From a checkpoint of a small mixture-of-experts model trained on Wikipedia: 1 pick a token.
Below are experts of layer 3 (counted from 0) of a mixture-of-experts language model. Rows are named router (the router's row for the expert), up (a neuron's input weights, with its number), down (a neuron's output weights, with its number) and show model dimensions 128-255. Each number is 128 + 32 x the weight over its row's rms, rounded and kept within 0 to 255. Numbers have three digits each.
After each expert's rows: a language model's description of what the expert responds to; "comes after" lists some tokens at least twice as common just before its tokens as in all text. This comes from a sample of Wikipedia text that the model never trained on. Tokens count by the router's weight.

# expert 9
router:101171068110154093188167092153126120139104116104070110148194078126146117177123114151163096169142129083124137141185140131152121101163122118125089131095138132102123135089107112109176102149103126113111119100180129142185120099133110116104068130157178139160089113149147089118114111154074151119092072107171126174143109151195106075164107084093085100131161121139171088095140136093165080174084
up0:098172120158055098159147144137216158129085122130116137112149179134101151140085138105107155083194136113096106112112199158153106121140098108128116072146111089164150123106107089125074151208067111115138061098137108175153081143164141103149100116108216141140127114144127187150109149128135119088133109099199143122116163109096160129167211174152117153122160143223155186171089177142119116143087
down0:122155134138117142083201149128155092085163142119137125065088136071124110097123098101075123090114115138123176134133141169120044132101154138129126120199110169130171128130135072157094155082203125089086081121142190102163174136124136153076155147085091123128190139059095179168170086089167116167100121153105157106084175098125103109110147139137079155130124183145122146164138130128135170141117
up1:141159148143095102116116164068136114132125126114168138152107144132122130173178119091109101132216126151098141096107128154115134093143138095142061083132085051105103144137172065145180127144099116119118135108127166093116142157138112105151131093128151148155092068173095075136131115135091134183135133187072114139198103190152073104131125119165107137165116137176146144089140187161076124121116
down1:187094108071179173135173098102121115152140133154125146094108146169164134135136074146135185149127152129134117086077120126097128140135110165143131083068130126158139156117104101105185076030082134199143098157158142046132104082084158101148102095164142141121138117142144153109169120121137097128144133126124185084142172161155138140121143089151136139142101165127177108145103101126139125136185
up2:189127112084108148137158125112068146112189154146114099123144120115111125131151162114154121084152152134121143157171162119131123114148194153040144197091132115159114214119095120100138142127137086144103173115155143118121155079136090184116134136125111085137205096094148085086137094143119162083161087153147140143180125082140072124103137082111136138122087105095144109119134123080155128160106
down2:143156097107145119161126159094161098114151090170132118178132111137173111064155116112117131147173111145139190138140147119103136102112153118166118062168116194123158150102108098090197139139154186135081112097125112063128056127058114127137139104104134094135148154109070094127118109116144132104108155047134141128110130077099094105177173142102196159128195123129139091141082109124126057129147
up3:122161097152113119198208101109127137095117124099132153089137079103155154163185119088153157138100154131082136086109111140106105139135039116118152061131092117149105167173096131085085117126076147136160161097174073105106161145142117102166187210123168114148098055151090072137125139151108111123079117086152120192123118169128133114149159189144072136106149126175102044127073123158121103132074
down3:117142105144157110083091119179177159151124140117112151152089095080131147182083102185126109095135097062158093150063122095138131137141114080159158158108102152091137120103179037150143130208137126112095176075109169112171174121080108101141175123136130120178137087115129103116146124166082126062080139133142182203154102153119166149145118132105138154078162060095103104153081108166112094098085
up4:151118111131095081144156131112103134177120143151094136122086181111182090100067180148144163171133156163090081119106132166191151087149146119142146144164180140154142156124130141105170120145082159073076108148184085142134168102179118143123111152188165163171202124110141099187160158168099082120171083145136130130172110096147090045077097061103133197141125129105126135149106154134094100168129
down4:110159168093124128197119154107137117200042143162094140144100123109125116102113152197116124137105126122116174096123106169141131078102124140125154155046135157112110098092082116124119114130161150150122129225150051121121195183056101113138139123177164148135109150084150152073154154174119135149088109115115160047154134098118132104110089148142149116148097092130174087099106099105158110142147
up5:139138095149179119141134084142133168151134091157129156147145113176093120140097158115105113141096108140146095097168128173118107155121091099103138080120141113109107127130081111151091099159100130059090105145105111170118145078149112139147088137122156118086099143132144086125172166182126131169091112118077129143144135123167171113169078119169138134170179146054098121054106144169095110141097
down5:053117108159111137174100158102121128166116103198132104129126155124162166122118167129092101139138084114118103131189122155137087148132148138140154126164094138166140168168148113157172161125186173188098047150151111110124083159142114123125101058108131075185104175131135155134156139096159194103096111114082114144155114174089119108136151114168113169101071085095157171134081145080109101105085
Line breaks, compass directions. Line breaks ending paragraphs, list items or headings, plus compass words in route and place descriptions, such as north, southeast, west.
comes after: "\n", ".", "==", " ==", "s.", "==="

# expert 3
router:088150103113140093150172067146122125124123116108101118106175081158152104137116105150148064172155152076103124122126143141142093092116105106112056125121124139086148129094097099120150071151077140126117078115207132118194106116152132113120098138146146136178078102161121132082132154147093148114119097107142121216136134145215122084168130091084067093110150110153185080102163133100196076151088
up0:071128085126100157094099158207092131093157126088072122088158098111095126136130130102172104161096137147094110075148126115152151087113092106157059094113113180127177092100119120078156150100122144147144117132159131202130102088175152139186168163129132169141105078196120127081110106091154123102154082078120139224108141115146134166183121091089163089122146050121166097121158181126146147147111
down0:119124136145081098132093128099184187134111105163165117117105130104124141152174158173168122163205107149163148180095207115104110091152100105174192127175149153157131145112135111120158164181175200122108133166119135057044125107060144163130199087148100130076154152121119094117119135077135123109118188156089110128142140132157120130147081100133156143090118106071115154138096128084152166103115
up1:093137100142149094117085138125167159116113157120118169065138116145121086136119130141157121169110145173161137069133164123130068176135122084135093142098153195157070147107160148144191079105093136141105153151153127130141110160086117193054172144162130171090130109091132183132134123174121145141107071132090101170096133152129141127153141149107127124133181134169124139057195221177134117118128
down1:173136153114044135095118146162092141153188133119094097192159143175161096126056138118102105129207140112145109130208152113102165118078140138160115140143131090074200142117163139124109116126140125124126130099164153150144118063101100145159120136088110195129109097141118198118079123150136143113152153103081162145139146140098137130209128124079093141098178132076075170084107131095079159119148
up2:113119097134084121124113068153133093150139141090085094125109132130111099152180095088126121162091144125153165114160120101149108128090145120136105080170160177063129081126141178126097114114162098161097109229111109152104081129102160101124156188103104179151090089142079173121102108126111138115115168124136101141089104115135149149110161127100144061070165160142070106104116150191224146117141
down2:134067118232108173144168135138093189134137104142161154100109180133156179089120143169151075103142140153095097140162144112123113147157167165101163122104149175129082138171123142086134117155158102124095146059111150155177079113083143132147159114133127109142118179129158140191099117123180181095083145122098110196085136118171101112146143109112160120078136134151097188154103090152137126167114
up3:168147119142119112167165139184154159133137136153115201198177124135188157167101112137130133131117121098111120127124180162081102165127153087134107068136093114114154138130094137169132185180202134124168198154119102136140141157138125128083090124124106102127075124168125126160151135125124174200097141138130139141103125175149105097139114150116138127081179133123072065187129159107123127065124
down3:094130129102126099087175089089138129195114118082063142076139115123085119077097184119156163093104149164124129110094137142133165104157094126121111160140081166110179158138124066150149122097153142140162101167080115155102125086115162154097144107175044165097098104152085101163151198093109115164082125141082124128165156136122178105100155188152107115152120125147121119147103089143122128133169
up4:145126116129175113132154138176158137153152165137109084076202125158169141143135152132171137122152120169158142157184124101152165088134104105186113182163156150155075152132126094165198068092148188152145100124153126116157143116144163105086151137111143127111116118090169127120130120145102121102097120173106138143148110119119100148187114153170050148154155148124118124194121131171100062109083
down4:099102141127125158139063137220118190103096104114113119177135134093135143113154111169113148164119123137156076039108084141123172133095132125125142121153174124123121117113121120160179186145184141233134138169108146072163128174103115093150145065111146114119190163116118106101222169162087127139129117086106153131126119099064160165135138123189136176109112160123208101136110142132124115138176
up5:136095094163153161092174130164168101124086129087138066131121111155098132166154128130122139179128114106096114154115153099105130157187113157138139093135207130075159163139193151071176144148120101084197122100164107119134123165140149109145134094160128169096127115068092125142123145170112160183126119079176120166164108101168081159150109162080153119135149109161108161175133129072136135142100
down5:129115128128118135098101179085135106122092153058076125155121157099100091130119114113175142101116126130186134110072160149115120189172151112237132178108177137145155114132085137161114130106124108134137036096113097128131120109121157127130167087160216069117126121112125109152123137162117170114148121098167156107138168131051123076162134093116132086090105139141139116105160132107145144141082
Infobox field labels. Word pieces inside labels of infobox or list fields before a colon, such as Subclass:, Administrative district:, Preceding station, Died:.
comes after: "-", "|", "==", "The", " The", " his"

# expert 8
router:089148069113150088211161076148119100153117108095074124143199082131155104186103131143146110194130127082129108115192151137129113123175104116133090120090154146095129142125138088084152091140122127112108097115166167149193111087143112124109072145205184143166094099149160101091102118164059152143107085101146123168164126122206104073161110099101082071132162129150156100097127128116181063124080
up0:103066136134156108166125128135130177196125050139131127109153081082125152162134143097123153115139095120169118158142133135190077142184078089163141127183131194054118092172148075063162071126165145132069131134150142132153105115136108093148120198156123136172079128165136107082131107184157118097089154096127125115132122103147091145165125125134132097053140118120153161083166137126157097139117
down0:093135069101150099170150154191128131113119147135069140056200070095118138144095113145079149126152156135144085109113121134167136104155086166142116117118155177112081132105126139105102141097158120117085139098071138165183135124103138063126105167140135060059116148133138103094094050144111126143171130122133158089141203163148065145096129097056146180099107187110154149150134177151153106113142
up1:174102137076110125122126153154123077150116152119121069116131128070170077110117114139115105135106166140106080133125067142088130153186145167118092087155108137120112189121167207157157065146078181129120090158144093128097121083107072174086096110104103100206127127125161132090129107184132086080072101101104123121155154207163085083130177062152062157128140110109130154124093144126129101145156
down1:176120134113106101117122140108155131195110109155108072127115129148147066135137134147148170071123149081128222117097194078097118128104158120067135141149056055096135168158082171141184125143164152185141142186128141148088146132107091195106075170158105119133155104139127139135044122136118047088139146141137117120141107115125081127118122152136176115141185098054150143168109089113129101078134
up2:052127077167133109139100128140054085189169112147158121106117095187090073115087144065115074175114115082101172116195091142120107130195077162162078161097183115132163136138132106165108113135085128127109134122124172067129136086089178197103104125093133134110102111141187119119123146140110076151140143177095155171169114110174187135114107150136148100140138125127095160099085074095122147144139
down2:081157077107106098119085135132132121138129060060106151099135119153179146060117113071064118073137158184082146101156121189128114130209139160147121120079131118110112134103131132143097112110167169144078116094123138066055090162133103150127171137100077124164127080133155135081106101089159164103105166175098117093099120103105129139159120110191135174173129149182118192118093111096133148116140
up3:115134170129104146165144124123085136130157147144052127170144200117152169106130078177149114182125128134089112102174124143184148079132094095172107137067146175161099124136104071163135109096159126124052110081113132096144159141071146074116098163128145114131132147124129105109109133144106092109148064157130099205153094123135135128152153130117121142158117131175121131082101166176153090135157
down3:089073151146072129151110114122172056138114180138139102054124136094094105090053115147105168124115127160085135119119154136120142149126111141105123101065115083118143119141131069078143134120174127125092092084131135155174122111112105063140145158099134113135106121088086116165121085154176069191127173129176078136111111155092090134126088120089153161142110109091131123098150161125170144060109
up4:134079093098153074151069076181156125152135155129125147079137133117186132132094108123148067146147168145146162189185148129111045127147154145129145068105207130122092134087144133087137173130108186159120111140139143171136109141094141106118153146123130168165136114133153068111159135141096176172138133122140151100192048122133150139105106116135120114134102140117154122085179125109162149112101
down4:140071093092090151121102110152148156116102164165131135151127099127117226127145188080168139121116063082138073145119126177166164179128113103091226111181133190116144135111168078157105179098080102109163198138143143216137116092127141098148140113100116103063099133181076096095153133138127171087165167110065152210113053163106155123154097131130099077127134141099127119154115072164122091102061
up5:076186150090128161153102135114100196185108154096137118076185098077120132145108129132143128167115159120118133113143152116156097071149074111142120197152086158138117203126155120138186115107105098123107185084126151110190142134223076091135133183126151141176118124115127107161118089112130087129104113132116152175099167153143112100183091105141156127160175149150154165142116144138122138158079
down5:123102129150132096101081102121168192129134168094109127148083115084091127142156136146138105137119108150151085161149157134158164187136104081142164136115124131201143048134117167198109097180109140109144141122113127139112123120101112143090114069232141190125171104160116118143104177140115163119135070110097079123134112124144137130151128143090152143159086141147181121176108079111147162109142
Completing word pieces. Continuations of words after to, in, or of, finishing purpose verbs and nouns (elimin-ate, avo-id, ens-ure), plus among, than, some, However.
comes after: " to", " in", " ", " In", "In", " s"

# expert 7
router:084165043112150097203172060151129088145112093083067101160196122125155122167122132136157090157140137090104101086210137130134123131160087095127094117108157139115121160092149142113158068127112144113117130123192125129176100082133090112116094139192166141184106075163136115098111134159065122132115097117184139200117107154175110071140123056098103113127165125158170086113101139113167084144097
up0:099136165220106155199119165128123141099168106067111106140109174102159163146082136136114152129176058082127123067149101196123085171116062071123095076163103124143143141130156154095119127107142100126146071094123176132179126138137096119118099143148182130136133114147092196097096130148076136103137115093161142116107121121120167083130142088083150096065139134150160066079119120122138131073122
down0:086136084138124090133116080070151186138132126140120094094097098057117098111131131143064170106123158077107132186156122156102081188157164119195141211104114116087150169124104089146111106155114176198095167163120174096141078121123148079069172128117098130116133120084091182090133084099117048182161094112110160123105098131207085085146083154109096093153137131115095117135154120119096153141092
up1:074166079149103157159151118159122157143122128046174092177087157152105098136105101095125124077126118143131116105116083157069103152074122132148149076145199136162111113117120120105050078143146188113141133145118130133099131104110158087134109087164108098133097081139103113094117136169082144138120092057057109125096158147135092121169113072095116115054061155107152097148092177134163085113119
down1:155153169064102145151070105164144153114110137124153151179092161168132112091099156049101090089113096117072140108133083176127175120151103156118098106129117131121198109156086070177134125094112162118081102182122146168142113093127135120084183092123132122118100122167064087153149116131102134161010119098154138145099102125154136210114146074133127113131105120101092129110105114142161135107142
up2:104075139134086132153109103122069123136069149060111112113174050151138070150138050107134132120109071104153120132204123133134134127081126116098120131111108097155096134142137153100172126225100147169071147096153134135118144148119115171119154141156131160132160096133131085132100152074139100157128170142132151144094188156083154120168142138165131168178141206193171139106131126140113120120146
down2:120175146119145098088093159135082121097090123067095122101135110138090109162110160109123072111139129120120186155149104132119076167134166128127124139135153121089071114103137189070099133138153069125126116079098169093097147106141063080139177127099156108177160136160109039142103175078113145161135115135211080157103123173146121053121133128128147113109116108134108140095130101136097143142087
up3:181104096105123141133219077053132152097077146088138149133174137147125122104175124104110166178100203119174099134151125159104128127116133111191100174128134139079158159149128140142094074124139134134133136099123079144123104146182081142089107153120085108175042104126122158151117129159074107175130088080161122167148118141196105112111122150072125159098134177132108168110080119086118131138133
down3:155056139095154112129132119094110148151176064149137163194134105118114154134138156134093187089159103138088118156079090153104144148162157119183163110116119149107127117135126147121151157080155186174157167106108109074147138120125102087117097048118122090108167132226125140109116213152125190094081117100157125123134125091142129039139155131105117124107119122088114104135153099138136125098075
up4:144146136113152163067122121135110127155135131158120123096188122092142086142076123101158143085177152090096130162124212106117109064119106120106119190144149157166176137131155178127155069070154108134108148115130119061161171089082051106138087153163113126176080089232114056067128123137162113132130130135111094094100119106134166159076093107099127141123142127141134127167175155162108133089144
down4:151086127106141149116126137156148085115132109124054109128164072132142112139129152137144156101126154188158123077136109104167125149092160131156149126131172076118106134154179172186169096071129132130174145182116149147081174135129074120096100094134118147160147148113171123120063175134146153101162080113211089182148155163139107097090036134080130081157068204101127144080123115039085137160139
up5:153116102075145076141095136122155119094131157103104052117175143229165147129149121101128077175136137135102129078109150094097139174161122064076116139117127106101123085143164086065142082157109102112095154111119154136135114100134159156147117187116139155103166136135143119140150178131030118132114148127123145170140128099090159153168128138123141170155164155152210107068116142132119115108098
down5:110112135105099171092154084076153096143149147112092142104128068093136173147118070080095104157134136083101128150127125137086122133145152131160084159140177099115112092148168080143109104159166185118128148137118173150116123174166168101147215114174140112070150082116067177166130120102105159112148088098082124173158145126128143145116114146168082167176165153057118160105148117181078128114109
Nouns after articles. Nouns and word pieces right after a, an or the in running prose, such as moment, lot, way, fact, tumulus.
comes after: " a", " the", " The", " an", " t", " m"

# expert 0
router:091171086117157079172163051170122096152094093096062116165198103104154109162111106156159084191148152093113114106173147132169141116184112120141079140090138128104124154092133141122159084146094165105112103129167149140185114086130091092086083142175168156150116113185147101117106140145082138133099093124185133207137109137176109084160098104103095102130161116151166093116128124094185085165073
up0:138122158135157067107113117187141120164180149179156178122153120077145153120161152153110151138126084119112118136084155198145147134115165146113075084118130111130131197097093118138173118102149118147112132094160117154094126190145173110086117141072102142091108111182140116129122133157158156154090113122134088150179100195154108115149114115129119104126152114113143233112101117122201161177134
down0:108168108102081144094153078063197185165126103144133139121124130121091159148109175164119103113182122145119096086179134105136092150122154092153140129160144149086078183086125116152154131097110089117199170071120115167071141092148139142105108120116156135086100137109125137124182154199136132118137100118092183076181049106124086117090089138146073108120138137169144107100072153084096123183151
up1:183161131158136155121146089142101090147167116151143129052124148148111092120181119119139168172127085144129157191084087116113100084100171166194102151073108095157126098179116118149121127124091149127142098100173089079166122141144132085160112107144193160158134139123118178132170197166068146114060182140070154132098145132152172132059177111141117167159079104136097165175084082137117074104067
down1:177066163129065123144128127107143103096166177129149126100064180106123130128110130102152065146097082109098119139129135103133143154116096126080090105150159091142129134152132103105143128173123092098150094092154124105154077139139167197102131197100125188143092118146103145183117159124094117123156171164122095119072129096126154167120120122098152152099135096142137119117103103075164093115114
up2:126178058135111079144080045100076121096106115129067129191161102097109153195078107173207146183104085108093087094150133164111158120116071166137147135111151150070110103165114168115139162128142147101161108144103103189153140114105088108046119140152156172094113133109091151130124091121128121130102156121120106181113121154151148137138132121162059172137109123142070162098105160114086110188164
down2:172174148187092170097108175171132139148209168110171149110104184100113178101109158139201113178085119123115136131129129096111162141175144065114140127142113165104097124064187136142129136160089127099147202102114102139145141106117122163160122155105092153144106190136147076152085061146142120156166143152098105110212107111110165114135141129137069159118159125122165132166108119157173138189110
up3:146152109105134067130126097167086176107119108131071079148167126153145178110135113060089106052140152140141124111109073142162143127223160043097129122171118151128112129133116059135136111181140141160167140127115121088182152158085133148127179180115138182120105154159121040092118116126141121141090120125132156143041104132126110095121128118182107159167111133103098114153116135171084116139152
down3:127151161069131133146148162145145114140197190121181093127141099107141098122110159133151081099105171090148088134143119129136112105108160126103129104129129117101149157045078176155111137175102127061116149141135107080127087138096082140160090128149139099165200133123123134187169139080149068098127126149130185057166153187122185116110085113098135136148110119114073151164169129185111183105163
up4:168132104037131139119136121155135066133072128123134140118101124139107065145119153116109102085134156078095125117141142093077129112130117162099136155121151049155132119104172148101167140113096145131149144127157115220148101119155073145154111169082090129093140150140125142124140165093087151144104198144161160144164079134103181092087108074130152153174120131148146130150087114115194175178146
down4:133164083116112163133132130201178131152124162164131223098143075194090104107149166111075105095134199119045137162135159165077095176172124149092141132101128137158109123109124141097170128126160140155157116127133159179169083119111148116188111162084108109151178106110124157085193104049088116177116122197079084124110106039103203139119115098137081152183144151117118146170175058096148101146137
up5:190146145088138071147150124116123165161165178128075122122133124166139170091109125179111085148158106108118115057170111108137160114161113169151047080134077139156154140187104173170136131126107110079146131116159104154139189144122113121094134118130161057108124100109127162166169156111174116109148152121184136100118083183149089094165150119103117112065141139212089134202072145092199110130136
down5:150099098154159105135168109121134132105163114157099093117141115125156081132104114173147138140139150150099139096079031139107152117159080106148150064096177165095106126152182169178108133182173140080146163099122064143157116168116076180139086148122103094098181123122080147102139126164147094133108096105162166179137111153098150110115170146101131103099082100125098154155073114140111128150108
Determiners and possessives. Determiners and possessive pronouns opening a noun phrase, mostly after a preposition or verb, e.g. the, his, their, its, you.
comes after: " of", " in", " to", " is", ".", " and"

# expert 13
router:108170101125137117163162083128137088117134092110103105149147091123159147192123098155171066135159121053099111127170135150146125093148118113119061137084136115110142148105111119125162092134117141110144110116187130122196151089118110090106071125152171162192076111155140113101101120162095159112124074128134116225134095130200097088154115078086066124122147101150172095116122133089162116154072
up0:095099139146103127115082105115108024075117130152138109153165114095109126127093115142170090145141158123111160218130199183180145156096170194093149147139144088182068130098138152105136104176090138142081116085161106144104159086066097090037107147147073189146131130151129154095126128155149102115130119154170152147107149092156136145162144098196070138140136075085168130138156106144098139168087
down0:246134119138112180131142095144099150109180131124139134097122141136131108157069084131140117115102118128092132173164080175151186098072134096103185158208068121109163140125140099133167168052125065135105114180126098106124068159074134165138096127135179114146162096169133142155188153124153058165143130099079108128106083114077113157101166134147122127149106102103135168105143144207129128137117
up1:116160150137103162127164119116087096090135065097083133194098123104194149122118120112125112135104133077143133085129188162128149105103149183114120168191122139101168136163109124046123160101122134162113086103116167151155130095112159118127121122126120143117137167121086075150176180124113140056115116171097088182122158124127135103105136148160076178063221143119136121182149132091174147170175
down1:145114163166107138179141136143094120094133193087106104135122162102094060128146105157068158116075123110077106136132144076079138073122107151163143156122160075123116130152141149146105104147110150100177119090076086196085082104071116134164135174158085154125145110122198122189116113142120137180146137089168129093115099138152166115133159089059162130145191112106148077109161199108097097159125
up2:133108124107089199181131103080144093132133146150125057149164148121094126083134069112112151161116062146109086168120164087167171081091087171144138131094123118066082106088152151112142111129142163149078088058185115188085129047119145144121127066164174145145095097121115150086131138094119084108159157142129080088165111076129151144195138127156185085137078119121180088145111129117183134126032
down2:105142124115169116172121120149093216122144145089130078113036163088119088182117169128131166103159123081132136185189094078115107108126122077096126140141101121097124156120137098082131072138073134107145133120185154108133145124102135134113106134099108138140174088110121170114162133148210114147172163116068146147091180095108172107120106100060111083087186122139089137123098132138105147168120
up3:147182127121134161120137135144103130078123109135126165133115150101151164088067079192101082113111071056136105110147137122124078127135139093102106096104106149129100098174133107145160113149189156113131073102188103156172138118135067159123046134156164122127091103186136101183123141132059125131142156118135094051119075177162079130141118101073115140096118120185153135115188168137102126108096
down3:090138170140073142134152123098190126055129093148126148106128126151132160102143129056154156118143023104142156165175148116121164168116162111152147094120070128127138118144182133106154125140102102135078190107187152146072152127096077123131123149148121136124098126109095089138152107124151160080140173085177141075144057147124180147061131163128110165140092114146109129105091119171084150134132
up4:109139147086134151109127156106133144133189119113170111147106080112138135194138096084166169081187095102154133099117193125115129115103082069126131168090091175145128163167051069142130098045137127072140145112163147136148135091099130129126108121114112049106160128127069150113196098186144118079101125171129134152114121137153049125074117073127094100088142149077172152134190175108102138153083
down4:142149095148175121165070098072153114128187111148170132163172194190153128110096077174098097156133115106119069143136141115171079175109088128127215118125096171075143200118092103094161168110125158135129111165189138129172132186115159137135156110169089141121130150112103138135147186088102134112126136068139137102177143083111116115075116095106097098116117120145108133173140069177121110121152
up5:059128149132133116143077119126153157140143117093138137137120143123182171130092185115078130083152108121141160149169150123133114114175187154093050125076111190170150135133098136145099162118080130136159153173173080115130054105138124148177148192119104142170028160177084123080146137132121160145170137110118179209087112145166146137094155122106114101096106141105189058094169111100087129047099
down5:115146121115092131117070125163104168149142121112145185106141102168119122097121108086176122109220142134156164156134066080060098122111153055104156098073143169149088215162155120088078105136146123124058150099106168137150161125117144110099134091133108110155144133150070165069078117164158152123139158087168094116083126168146124088068147107140152095130117189111116127171139103170126149095184
Table column headers. Column header words and first cells in sports, election and award tables, such as Apps, Votes, Candidate, Score, Player.
comes after: " |", "|", ";", ":", " P", " G"

# expert 10
router:110155067105155090162175078138162080133109111097082095146156080133168127188107122160146095144166139077107117138156154142167133097163146131141072117108133125077141164115125120112139082138106136100133102110168144126215137131131105098089088126180157146166088110158142098104115114167086146135091088128186123184112110160183084067156101096079070117135168135158175111108141148092171082167086
up0:148096115114102087092215143147095097087124125124126097118152174078092091139190140147169132179129189124134185139074189178062175132152153120111098081098103149123094138109143173143190065125099139123131115104126151122104138131085111100119112146119152191152087142167108152077133143163076108073130144138142167167122096075127183156143150119176144171124152121155142074138142139115105115151093
down0:156124134156144147139160137157179082097143085149158122049137166180094150152145075118154120110143206163113209121092089090144124095179075192157123171146133145103156100135171119126167153152092181136147097103162105129102133132176092122147133135156165123136099160183138204102092101102158133169097120097172144151106112068084152119150148108132149144089133130150111186101152171126126144156139
up1:122153134128125158130103178103110129096178142128114146083116192133140146176148164159137100089111141117114134149130093096055129137118129095197077104163140145138062135162083105191111205145168118081111167124117125097134156075096076084127107195113130103095098136166101131162135120165139088131121080114158144096143125138158156111138146083129117131131119136118139114142076066165101091056129
down1:120102125156107058145146158130139078122149082129174181071130184114111141083064169104099142133124160099110181182135150173120123091128149113145139065119100081158114139130075137161129061156181116108105084109177120220157133058145167137170103139087102101145102138124180143097135157137166097115081138106177101137160160153107136113104123145107106133111108143068201132155132087127094108113142
up2:144079129069101203133077147110127135138089142073145141091150155101160125117129118046129196096061169066088183137103161149163146160122117114121148085130092147145203129138164160167091139147083106149134105129163104144117155106144137110140116155115125140117166148128147117123210174109134117055097156136149160123156172185120129131129153104103089153163158158062144142150093117181141132155148
down2:084127103134115155143171114182142147124135052132117192112141084181119103195182166099116093120124095107112108177100132174148104159087063083096138063127179094118124117111145077043103118151202156114111093171130093107168142152164129176095158191159136118120097086136091162147152113130125089080142184202187157112120099105166081183175138061119136119145152136074102194122143137114095099162090
up3:124133146092096134133139121120106077127134101196145211116128122101094167151074154110132182150145140142083104113160108172081133154180125135097093080088129132150202080121210168124154148107113092147188111078164158144136141090101148159169150171146158147136069138136106104125103178165126123120103161091144169149132148110175137087184131141117127049151176116078105111072102096110159151112168
down3:099073187122108144153120135133123142116170154084159146152173118128105110150122058139189148130185167123169140051147193119159114081155162111064063135091097149049056162123171102108181112115158115136131137117108111178134112112107130099127133136113134167074137094142075128116119111138126076180128117083150146154204130128152136124121157128086087119141148147112174155078191089144164173110112
up4:158133116153209156136133129071138101180114132118100100094154196094116114085061145146102101156109135115089110154102171146133160124113153113123151079107139138117143188094150110131102135132132091100071103107158148115124126139099098072123074186137153131177121179113162084156153135113096087140148161189110187160164092119132110153128105122131140117088146154107146107172137160110140144112169
down4:139187108158149107134115134082145114165132135117110151182086114081171152075172182158122072163139148151129145123124101169186117165107109099133059082151114167153121132150121080087096094079138144158133090186139139140095088130127129120078134117150134129133110159088159138132148111162080136130066165097194122072098112076150175116122080157112091138107111164092154166138169145126128137134111
up5:178144114096089103147108143133138140136147135092161104173146083167090092165104123145136134084161181153150109121123089120161113098086189101138166093119082111134118165122091093117140091071113171107140098104125119151155163113195170153130120154162100120170085048088140113139162119176164121172102160100111131092149129144124124029126102143167144144134201073095087132153124116106177106170113
down5:135134164163146141110077123141140123106115118104162136195138142171135150110190132084124073144179134124189103195075107053054115103123112135109136164167166109119098144124092132085143102086103148100106185115120110125102124135110164215114157082121127146123164072082127124096121191087164171101135157105135117161137128150144166102111110197164147146160113076115103115118072097060111096130146
Prepositions and match scores. Prepositions, mostly of, in, for, with, in sports writing (club of, loan with), plus scores and pipes in football result tables.
comes after: " |", " 0", " for", "s", " 1", ")"